From a checkpoint of a small mixture-of-experts model trained on Wikipedia.
Size: 11 layers, width 256, vocabulary 8192, 67.7M parameters.
Experts: 16 experts in each of 11 layers, 672 squared ReLU neurons an expert, 1 pick a token, a softmax router.
Below are experts of layer 6 (counted from 0) of a mixture-of-experts language model. Rows are named router (the router's row for the expert), up (a neuron's input weights, with its number), down (a neuron's output weights, with its number) and show model dimensions 192-255. Each number is 50 + 10 x the weight over its row's rms, rounded and kept within 0 to 99.
After each expert's rows: "gets" lists some tokens that make up at least twice as much of what it gets as of all text. This comes from a sample of Wikipedia text that the model never trained on. Tokens count by the router's weight.

# expert 10
router:54 64 64 60 35 47 44 48 46 40 43 40 52 65 54 39 70 28 50 59 66 51 57 47 64 44 41 67 46 37 52 51 42 44 41 63 47 49 56 32 46 48 46 67 47 63 34 62 48 42 38 52 65 60 38 62 63 52 66 49 56 49 53 66
up5:62 51 51 35 48 55 29 51 53 65 53 66 65 62 50 38 49 47 34 54 36 55 38 60 50 36 54 51 60 60 45 33 58 48 44 33 46 63 46 52 50 51 45 56 62 65 58 35 54 43 38 37 52 28 43 46 58 69 60 68 60 60 46 40
down5:42 48 65 50 60 68 30 41 51 47 63 50 57 53 47 30 54 59 66 53 39 55 57 66 45 40 36 56 45 57 54 45 55 50 34 49 51 36 55 69 49 41 60 51 42 54 60 67 58 40 57 34 50 61 58 52 41 56 44 42 50 50 37 68
gets: " ", " c", " p", " b", " con", " f"

# expert 8
router:46 52 64 63 54 67 57 41 33 42 34 35 53 53 70 68 32 50 48 59 32 42 46 49 58 67 62 38 44 52 58 53 39 58 49 48 52 54 31 51 44 33 58 48 41 52 54 53 47 66 70 56 47 44 56 56 60 46 50 47 43 38 54 51
up5:55 60 38 58 43 40 50 50 39 39 54 54 56 51 56 55 58 76 49 52 50 55 49 41 52 44 61 55 45 53 49 65 62 49 49 62 41 46 40 47 71 59 41 44 56 57 54 69 27 48 48 32 55 42 62 55 49 45 48 52 51 55 40 68
down5:38 45 39 38 50 55 47 26 51 56 59 51 50 56 30 51 38 23 57 56 35 49 54 43 56 36 68 47 37 52 42 46 49 24 54 44 57 49 71 46 65 50 43 56 49 48 57 46 46 49 41 66 47 51 42 46 41 41 49 72 36 49 74 45
gets: "4", "5", "8", "6", "7", "3"

# expert 9
router:52 33 46 40 51 53 58 42 51 53 28 44 48 68 51 49 53 46 43 49 61 41 39 35 53 33 43 53 54 60 51 72 52 57 43 57 51 55 41 21 49 63 59 47 50 57 45 55 49 52 50 45 61 59 60 34 43 43 54 49 57 65 68 65
up5:30 51 56 31 57 57 57 48 63 44 44 45 37 54 34 57 34 51 46 39 48 43 70 58 39 57 51 55 41 47 36 56 59 51 48 52 65 43 60 62 50 39 49 46 55 47 54 51 45 49 70 63 34 48 42 47 54 53 33 44 55 51 53 33
down5:32 45 46 53 51 73 66 42 29 55 59 61 52 60 52 70 54 68 52 38 48 44 44 48 47 42 53 37 57 30 51 46 53 54 55 49 52 42 46 38 52 49 46 63 60 60 60 42 46 71 46 32 45 42 53 48 47 64 50 48 40 44 55 67
gets: ",", " and", "),", " (", ";", " –"

# expert 14
router:45 44 51 42 50 37 61 38 51 43 63 29 38 44 59 44 68 61 49 59 52 41 51 48 43 73 46 39 52 46 60 42 47 45 53 52 53 57 55 32 43 68 56 38 51 46 30 64 52 56 35 48 49 57 30 39 37 39 44 43 57 70 39 53
up5:66 43 33 52 68 48 25 43 49 54 37 78 52 45 41 54 48 55 70 35 44 47 70 67 53 73 50 48 54 35 52 50 53 52 63 36 36 36 47 53 66 57 44 45 49 62 49 24 46 52 72 37 70 53 55 54 57 50 54 66 59 49 48 45
down5:49 41 43 50 58 62 54 46 33 40 35 55 47 50 56 59 55 58 46 60 62 60 42 54 51 43 30 39 50 58 55 47 75 39 45 55 46 60 41 64 55 55 71 41 47 38 40 55 59 37 39 40 33 46 29 41 67 42 43 43 60 58 65 44
gets: " |", " he", "s", " that", " which", " who"

# expert 11
router:49 55 41 43 51 45 47 42 59 52 47 46 52 55 49 49 63 59 70 47 55 50 37 54 49 41 56 41 61 55 37 64 66 49 54 49 49 51 49 38 35 52 39 47 47 54 39 45 55 52 41 59 48 61 53 35 50 64 43 49 64 46 51 33
up5:48 40 54 48 49 47 59 47 43 60 39 34 50 58 46 55 45 51 51 35 44 43 49 40 60 53 68 47 32 67 53 50 51 57 52 47 72 36 33 36 71 55 61 50 41 64 48 55 36 39 44 47 52 63 57 56 47 46 60 50 58 43 31 51
down5:48 67 46 31 37 70 43 29 46 54 41 36 41 60 50 41 52 38 54 37 54 41 75 53 42 68 52 57 55 53 58 58 45 48 47 53 49 41 52 48 61 29 48 28 47 55 40 64 58 32 52 41 45 47 46 45 55 48 58 55 30 43 49 44
gets: "0", "2", "1", "9", "–", "/"

# expert 0
router:38 58 65 60 42 64 64 46 36 43 48 56 52 49 44 56 42 40 44 41 57 49 35 43 40 55 64 47 58 56 55 50 53 61 46 35 61 31 63 50 35 45 62 56 60 57 51 60 50 57 44 42 63 59 59 64 44 37 53 39 48 72 46 36
up5:40 60 58 44 57 34 52 60 36 39 43 46 43 28 26 45 33 61 54 38 50 44 49 53 49 59 52 49 41 59 63 45 32 57 58 44 60 38 37 69 68 33 51 39 63 54 51 47 52 56 45 61 49 34 31 73 48 45 40 31 49 58 57 58
down5:57 21 49 44 37 40 54 55 47 60 52 47 46 50 46 60 66 51 50 74 53 49 65 36 71 43 51 54 41 45 46 29 64 43 36 45 49 45 65 45 27 42 67 43 43 47 48 49 47 46 37 55 37 48 52 40 36 56 47 63 33 62 43 23
gets: " the", "-", " a", "|", " The", ":"

# expert 6
router:49 47 48 52 58 61 57 61 49 45 60 50 42 51 53 32 41 66 52 41 60 38 44 42 29 51 42 48 36 53 54 66 39 44 35 54 42 67 60 48 43 52 62 38 55 43 50 45 60 54 47 59 56 38 44 55 22 45 38 49 45 68 51 31
up5:66 45 42 53 58 40 68 42 63 42 68 35 51 56 55 59 53 42 58 76 51 53 37 51 55 47 41 63 39 58 40 44 59 55 50 53 59 46 59 43 45 58 53 44 59 45 37 57 48 57 40 50 40 43 43 61 63 56 48 64 50 65 59 40
down5:62 49 37 40 41 66 49 56 53 58 42 67 59 44 36 57 84 56 29 51 46 53 53 52 42 47 55 51 71 50 56 34 49 67 43 47 53 32 66 54 38 26 67 56 51 64 50 57 56 50 56 56 63 42 42 39 43 51 49 46 35 54 51 30
gets: " of", " for", " the", " by", " in", " from"

# expert 2
router:50 49 37 47 46 34 27 67 45 45 51 51 46 78 53 47 52 52 33 47 52 40 56 39 48 31 51 53 42 51 51 42 44 55 51 42 39 46 37 56 64 48 60 54 56 59 52 44 49 44 55 54 40 45 40 46 52 60 54 47 47 43 55 50
up5:40 49 59 42 54 42 38 60 49 49 47 77 60 53 39 54 19 34 49 59 56 54 40 51 57 40 57 40 42 57 46 20 33 48 42 53 55 39 52 63 61 54 41 43 52 38 52 42 52 55 73 41 43 56 59 54 59 58 29 38 58 39 59 53
down5:67 44 47 46 62 49 67 37 51 34 59 50 58 40 65 51 66 54 37 51 51 51 39 40 35 59 50 43 37 64 42 36 42 51 57 33 62 66 40 45 48 41 39 59 56 73 29 58 61 55 42 54 43 41 48 44 55 36 54 52 37 31 43 40
gets: "\n", "==", ".", "===", " |", " ="

# expert 13
router:67 59 44 34 59 59 55 60 48 60 68 64 43 48 64 42 62 53 33 39 65 59 52 48 42 41 41 57 64 59 45 47 61 53 59 63 33 54 50 55 61 61 30 54 40 46 56 46 42 52 64 60 47 48 39 41 50 39 39 62 51 37 39 45
up5:46 39 56 44 59 56 51 64 63 51 44 57 44 26 50 63 43 58 56 47 53 52 54 55 57 51 48 33 55 32 21 43 56 43 59 39 61 48 36 41 46 24 31 39 54 58 72 53 64 44 53 55 27 34 38 52 40 70 55 51 45 55 46 45
down5:37 50 47 52 40 46 38 43 42 58 57 44 41 71 35 55 73 49 47 46 54 45 44 47 25 51 41 40 60 48 61 65 67 52 35 59 28 45 52 53 51 52 38 59 39 41 50 52 57 56 44 55 61 42 72 53 50 30 61 67 50 68 53 51
gets: "0", "5", "3", "7", "4", "2"

# expert 3
router:41 55 49 58 36 55 43 32 45 54 60 61 57 48 52 53 59 37 42 40 61 49 47 42 38 44 36 38 37 42 34 60 64 45 36 42 50 32 55 38 59 53 47 56 50 73 43 55 45 57 40 55 58 40 59 69 49 55 56 52 55 70 38 63
up5:46 37 57 65 44 50 35 49 54 61 56 64 42 44 35 40 48 54 61 42 37 60 60 50 44 60 47 66 66 63 43 42 49 41 43 67 65 49 39 42 51 57 49 34 54 61 48 52 43 47 54 62 58 41 50 35 63 74 63 50 43 54 46 45
down5:56 32 68 48 56 53 44 49 38 35 52 45 44 52 68 47 50 52 31 53 58 42 56 51 56 55 49 46 46 44 55 53 30 54 50 46 50 47 57 54 64 60 44 64 41 39 38 48 64 59 43 56 47 43 51 67 44 46 58 30 32 56 51 43
gets: "ed", "ing", " with", " had", "d", " up"